From a checkpoint of a small mixture-of-experts model trained on Wikipedia.
Size: 13 layers, width 256, vocabulary 8192, 31.1M parameters.
Experts: 32 experts in each of 12 layers, a shared expert of 128 neurons.
Below are experts of layer 7 (counted from 0) of a mixture-of-experts language model. Rows are named router (the router's row for the expert), up (a neuron's input weights, with its number) and show model dimensions 0-63. Each number is 128 + 24 x the weight over its row's rms, rounded and kept within 0 to 255. Numbers have three digits each.
Before each expert's rows: "comes after" lists some tokens at least twice as common just before its tokens as in all text. This comes from a sample of Wikipedia text that the model never trained on. Tokens count by the router's weight.

# expert 28
comes after: "0", "5", "7", "8", "2", "4"
router:123122104088126141169186115102102107115113184125154108163153099119145104159134121153158115111128113143094116133132112127124130099165128126123132100148155105137197125121137135184171141139112114
up0:112117145148114174090125076184109122120103148170137119099147114105139117146152154143173112168140105142114091143120125114144153126122153079151164096127124147148140111125134106111093131093125121
up1:180147145134189118151091163121186140133155112158126074146140107134153142140130144159106185181141087115146127114122140151162148144142118129118120161133142085100168113141126139120111099129183093
up2:119128101128145150146152151133120119118140132137129133175105170100141130149138128145169124106088179121130095115119102153161118127130147148132139096135172118157100154135129122125133126106174137
up3:125143128131179151090106123122137115112143143153128161172157097141137074162123088124144116133140076118141111101129126135086145115086160130123115153146148097134137146179107132169126150117130137
up4:087131109123143132129097136174140131172134124140118104140165133133106147143082101142161133127139121162087120097100098147090110143137135159129151126153143133167167123120112112127092163132146134
up5:132109140137166084135169164141102108148177135155127107129144113148119121142130118113077142111151103154126140159083135129117126134123114128104136088146107137144135111108114103139152136116117152
up6:120132143139122118119123126111156122151171150130153127181161159118119091147162127111118137134162078130087151104094135131130099080157121096150109103123165123137124086128101143119158124163146115
up7:106125120157142116152092132181157160132131094114131120129133176111162129137120167166141086104126094109125132108126121162117131117103123111095116150148123138156082113137138152160133106138111180
up8:122157153115106148127200082125151117124140160131138108145128103171158088122119127175090130105101121136133178109115134140117102168133129090151134150139110143152123156137123164130159113146156158
up9:119157083120095149109140137159120169094114156161109086121120124095145125098158145115111182156111137078128111078155164110083132111118117100116175130153133122159141072145153186121117109179121109
up10:100105134089114142141169105136135118147155149138112160106135142129123137146135114102121100153111127133114145122072145117112144129115132111112182114117103110131092116118094129088126174127132109
up11:141118136137145147149131115110132158147161168090206130095128146115170071160127083137155090099107155151143141133112123137167087111129124157116126106093098099138204130105156101151157125172155132
up12:163086116115133178108131114130113127093128125112131093099131079142160110134137102115125158140138134123135137122097147184089161099145126095102118136153147129102145087184148121121160127150113180
up13:151158142137168168108114109124140133138142118130126125155119119117144080107129115119104160091132105142114165148161114174146142182124123081063141109095102128098134129116117096116140154108115108
up14:124080089109128103117105098184123123130135120122061140137130130162151094114134123103105105151080164102182108128122100139144156136165138113132134130142098099143180137125122118106133118120070110
up15:094124085134122074152132159159119113108109130106156146177122136110112135114120138127116164169134098149116108120133116151139161126137150100125093063149132098141153102152160082150145175090112163
up16:091151149113128139136119104187139117093118155100138092140133126153149117115116155161129136124155111120116134109113115099145121130123153117099113115170124166129200111107111151159145140151129115
up17:170088108125111098144169138107090093132117126156132085112134143142106113147102102140170140138134102112177123086156175164137170098077118105120072137112112170117184136096148105145151135118107126
up18:145151138134105136126179153147115149102165135171154099175095067099139092110147148104148146155122128126081124115109108126149120138124179139116115119148136129106120105130103088103139114144143107
up19:084146098138155173158118165115093160107114136140124113150139136123152148088153136106150112129101155162122140098150140149143117138098134160139128128060100170127160105123151128106079150093193159
up20:084147128150127140135116110123116180134109138091134125144128129164149145098145135123121109130128110112174189134102095121100112143107144141130134161134115147159199113124103112126161164090170143
up21:128138111139150155100122144162091145157114161123182110130132131106101123135141137162112126130134101123103153095141121111141100112146087116143100112124093092154128124126120112119163118150158101
up22:098132125126091129128126129104094154139125125130137148156135154120143109105139145129125095149131105133122064099136106118117115128142116127126095138174166121101135132125151143106132085112129159
up23:112117117140141114117111102137141082091073176156125165119092127120087143092120115168125130129132130111127120115119155116111115117079121114126094143130183175140109176126111170132101139152146160
up24:108103161168104137175078141141089140162134105126110132176108111145090141112086182143082131156132117147123135152155110112135099118067098114116130151148131139147152098139120146149133162135104136
up25:176125109148122123111140123131122119121141131147089144144098180111138101113132143096157131107140101171170124128119140088153144133151097144157135156150164136169134152131117146144122146083102117
up26:104102136146116127136120175073128130109150168131134097111104123119134176121082126125111093104127123130116110126096134133146118092161172116157163136163135130151125134134125145153101112129132172
up27:115127126112120120127128116151112110098110115168177189119110128161110098127165071085160147107125129111140191128129134134140154116103098178120130135123097151175163128144101122085138124109128138
up28:138087096080123143122133155135142158119136140124113153096108133198079131140088146179140124134113101159112141098149154107134162131168106131092105109123133125167088107142107157102123122137153109
up29:142128157123150128123149165149081124111156135121119111122121157105171078132156140113155145164100090128130134128055119140088176167094103137160142142136075139133137107156121126116165110119155079
up30:127150116159149131160112173101117147140169164116185142080110104138151075106135146127133112131108128144068134122124111121153119122165124129151122122154100111121173145147139090157148148143108127

# expert 21
comes after: ",", "s", " that", "ed", " which", " there"
router:129124144136106117135144129154141062156141121144135102143045184141149097082130144120159124167094112150116121127136125131175148127164117137128103121151136112154131127128144095126126171130134156
up0:140143074113096134161124114088126125136139095136120132076149141160129092144161122142131110112114099120144136123149125109103119112121129165119110097121159152150109105122143108094089133138111140
up1:134110150120156126134145163099146088099155123112121106157103129125092084134131123116124152131103125162096125116147112127115129073136160139098108150133116075176150131093138137134111125087141142
up2:148152129135144131128130157100157112120143111117127107163129114135115155091131166127122151155138141139107126107123139135149164123095116124092141146113121090169128126129133146120150133163155170
up3:194112093187136130111109163113136123105113148111118146101091073098155115148143098140170108120119110129148130092093079156119123087125151112151120149150139113121131105140124117105141142100137152
up4:141116108161154118170127125092130121143142148084112136155073158101141119132086078141144140097123139120084182147130136137142151135129136125130125127078092098174097112111142153105119107126122149
up5:096128121133127106150134171138166091158139106112111146135157158129143162188089164138132122123154120113172128143068102131153168117132189148179099137119139113134178126103113112163147186068152125
up6:128137143124129128122134122114167102110115144130143122107070129095101116104171125161093143133127179156110129116088096128143109124138077119132137118145114076140132149151153135101139108149162133
up7:140151105154131098123107114095093127141150107116137146189101092152139122151118110134189127113115132135126150117146090116147090109100116090139150113122132097114145103164087091120161171152125120
up8:120133112135133113108121103119112138130140143100097145105159125123145120128143125105115112059137110156127116120154144134096098093133103147156144128158184110145125134126096137173172073192144153
up9:146113154140086114167122149143115125144141164097096131145121150095131182149145145127123119119119136170111146146142132097126140105115118144104097122133121136127140117100129125146137102146135120
up10:125117085168104137113156156113146127113122113136107125145150118110137066130173115114141122162154163097098124101107108127149158098135131136119157132107130116144152080134162089113152158152114124
up11:139140127138108166148122122082126137138117116091144113174088151136127112154147112109142123132106097177123110155096149154161117138096085100084133110127168091153098097119138119114125108139087124
up12:113157122134103149084109160132117107140094149111140110116119130124179175131088095133131142118148106121108133115099105134115125131130171122151136099120142097145120140110152120114134093180149111
up13:127135091120134123123113110123117156135146139131086127125123096056088090090118103159142160111150119142092142101140130101124122106122138110126120130128081129122177158163102140108109170143102154
up14:117119109112133128151146153120073128083098176123123119125113111150158073138144114116142125141172100189150131141087142094144119173160165134145111149153117117120123143118164101097092146131148137
up15:095130122105124103146127085107132115094095128151103057106107102147156093168109145124074124139085059140084153106143106173116139133161126119135145124133148103102152123154112129072147117138089150
up16:111146113152129105101091086118150070130138121182128096120093162193106142135133114135153146167169098128105149183129119125130134132148140100108114145106081125137140152138131158134093152100147137
up17:093113120108103137085125135116141130092168136114141146170105116121103159116129086109124145130075164148124115084124111169109106146157141112162165130126119150146128162141123170097107136144109129
up18:128127130092101115147155132133126075145128129122107134163152124119130139098106079124132088150134084135160101144131124120166125111120160149071123141129140098121104083094092126120097153092106112
up19:149112149145072122167112127199131099118130092153162114127157154110163120106166159112136115161174133102130163143162117125096120132115067146126116148148125108134119157093184136157124163132141112
up20:158148077154127120156141131163112093148142133119113117131116149133164140096112097105160152134126160113134058107110113149160141101139123102143120126151131150124127140110094125125118200098108139
up21:109128136141105120148121163128133131123106133161129115114141140183140120153162089110141126139133074138176120116146088122112115133105117096101114144151115113111136112137143127102121142093134124
up22:073118139104117147144120164179115147157133121119109137124075111147134173123170152133071090113122110164144165121171109134114125143140080114102137128194126082157173086090137148142108131130121136
up23:128122168130159152134151133102086137132131103137136119109118123132130085117132107123131120138134118149090061146143103173137144126148104141105104129149146155187125094141140067131142114106161106
up24:142121132100090138107145149080144135114130088106115138148134129128191183168135144121144090151137082145144122132132142140158151091101134139148132131148145151111191135064160093140100114115111143
up25:122113149136113133121164134119066131121149126075107128199109154063121112073129105142115108129139081156113126136106137094118155130162165120135151111105096130105157132147132161120131138159127122
up26:137124095134115177112087091108102121120108138158131148188121154094113143145128112131134121124123095155121110126130142131119135157135123159143130149144169103124094147131139122171112119160129124
up27:096123158100156125102129147133141099137132121126133147127134095144095107143170129117152136108120123089094094134067105138167145134183115106127175139158133157131157130124135114126159084125133125
up28:095123134136141131142123144112129168102140135118123113080170156098149117103146084131152134128059118119109117104059133151132132136120124149142146117141149099108120113163149102097129128071120141
up29:158121139159129130111146115127133086084149128083100133134135115150176132142130113079145124107110117144078187088104139124089158108126105122125159136095120129146145118095140159169128182090144127
up30:130131126134125163158138140132129096130142164178118122128111149110147165107160135112196180144057157157147135131154103100136111130102132157119136150113099115100160188127139131146083101156105106

# expert 2
comes after: "\n", ").", "\"", " century"
router:100114132109120115155120115119136082136148106127160092116173096163156139152123137116084117094109105157116126128109121178117131146160137094082136123145113128152117171129120147163162173162128155
up0:104169101124137095099122169114109164124177120131117135123102104139128124150089128115158074157125113108143096116116084134108105156136138105127122103128142066111118186119134138183122124145131120
up1:110131079108137104132111070161117100120129149143128109140140131128125101155106141128122161134113147148133127125098126131150152153135138098142160110152139095107118158112136142131106151132148129
up2:112131128109142116127129144150120115061105134134130090107153134110144124154125107110137143111142140129126175125112104141130130137148117106166163113167140119136092114083142127142143136157161114
up3:113155141126130086121121100073126175119145098154188161119089154087126151137140107107107142143153115127136135165126150147097142158167118088135147121117114132160139108087138154135117137119160165
up4:150160106122142061151128119132126105125141090137147109137129139148165107095144116080126082106131122136134099084103069156178140149106137102134145142127144127136104085104123140089116123104162140
up5:124164108124163140124119125175114107094111153136160133129119157125100141127137118086110128062139113126139140125113118143148136153136142129124081162155128092104131074139134125149128140148153198
up6:163145159155131132132116117147125177113129094157119103158155131107158168130089132147161190145110094147127117189129122144123144140118139147141106150101114142139185149162100126131166134168182172
up7:091132163178141120144139145119140110120096107142168119113147134130115116109111159135111117168127113142126072131126152120167105146111120117094116124136085152118070120143163123119134136167134158
up8:137126145143119156119135146099107166084145079128115155111143132117140102131189112194091107107126152144121113137121087098148096135123118145155102101142139151109153161138122144143148130139130161
up9:120118138123094145105111119111120119118162139155122128138120111147116149141126136168124118144135148162144108131132135129153117090100092087135120165121121130130161159081148073159166111110111113
up10:153118115130109151134110135109101096117114120146117113148164111141113109152123094115109135100158095133136104128143122129112151157171097131147153109085119134130122084134164154135142110108148078
up11:148117105143082166116098073090148135154106195103165127173136136121127139091177106133114100129113078153161155118103167130154114113136152114118103122093114074104128140141140152136089127174132124
up12:091145155132094163144134123104130105147135138147113124062150076129175131168142086126130104115131102119108128145142135093119139135140099160139129117150145131133126125142135091137141133128155127
up13:182107142133136105115105097166158114121120115103119127132141131138163119097112156123131140105108125163124112158154127146147128105158138112074148105091125109165095101107131088130143108141147150
up14:106174151096157146126123154130138122123112157106134119117150119136153125124122111134153083128157123171116154157139160123146115090127128120091138133111113160145092134138104165137181102137123122
up15:101112137085172128140132094105139104152149138162132141138098120158090162133145127125153127145137123110112094076135158121130079183116113128152159133134143180145104134064086119136111131131123123
up16:116179109098179132140110109162181162108108145171127141125120142131097106103125146083130148110101133126101146147089137162135117111090114147146120151150068110143139137111165134123102090101086115
up17:146173125157083106131114074138133122172113119137130125177145114175153106147148120132080115142182134139141116142191112071112140104122111145128132138133122160150156141112142105125152161117143138
up18:117122128100153122126129117118158133174137120168150137130107138136096080107126106127144123111117145125162138147121113105108107151132126151133122157117124154117089162106130134127147113168144135
up19:121117143156122147137133103161171140112094148103078139130118129127157176109148114094124116118122046141154127129129102176150126155120134137111142137130134092122120137129112127114120151193114100
up20:163126128136110124103094083131131113120133111139137151101151142163144100145145142137056141153157080136134145128138119108089101089135142113131092145123148117184097102175171144115137137123143105
up21:118095114147124146124186106127093099152152108114118162127110091135100142116144136114168132093120137121142060130144173121044131121141123129110115121147144154172119118105102133172145150152108133
up22:088130111148117156107129133125137138155121148113105120149137096147137215142130148153120113103136165170116105126110081101145113103126163107098115129104145124172142160127107107149132094158113125
up23:136119134124148116117126137150085155116190139097125108164130156124153124094114151086126152137134093110124163139122065142148139134104127174098110144180093159132119135103120152122146138116107103
up24:116135138120098162140135163145117148147147100103154159160114097120130156133118118070133122143107151149108134157123162147102093148150133168110091098150117115108145096152101174104119133143133099
up25:113112118144127107156132123122131079091145137128098137149143168092081103133183094135111107105130140173119128132119166082105101100124136148120115121131144068140118109136121125186163155174118111
up26:108155148098143097112127137162132080107133153134121153118118164113111138146114141127188119108159129149124142147148097145104121122174139170108137155123107106142111093148147080113144131120101123
up27:119133131109100137159089119139115131126167144145095124131168149121104096162139127142083094141163097116144123128113065129113176140112127157123181130144121121137149132134176092128140114136101114
up28:150161132144152122148142130086102115157134167131140104141139137126137171140092139123131116109115131125161128091112125137141119136134159120102149116171116133170146081125156118091151119148107125
up29:144142104123132116138184085129159114162111124164123162137127111146116134094145180121117152191103164133126141156107134137153082096121119101137109081136135105127124133094125146120120141107155125
up30:115173108125138187133103146121158159120126164178132102119140150092138122116115137107117093161143112131136182103100121150085103131109076109078118104126095126151120133166148152090096157124123132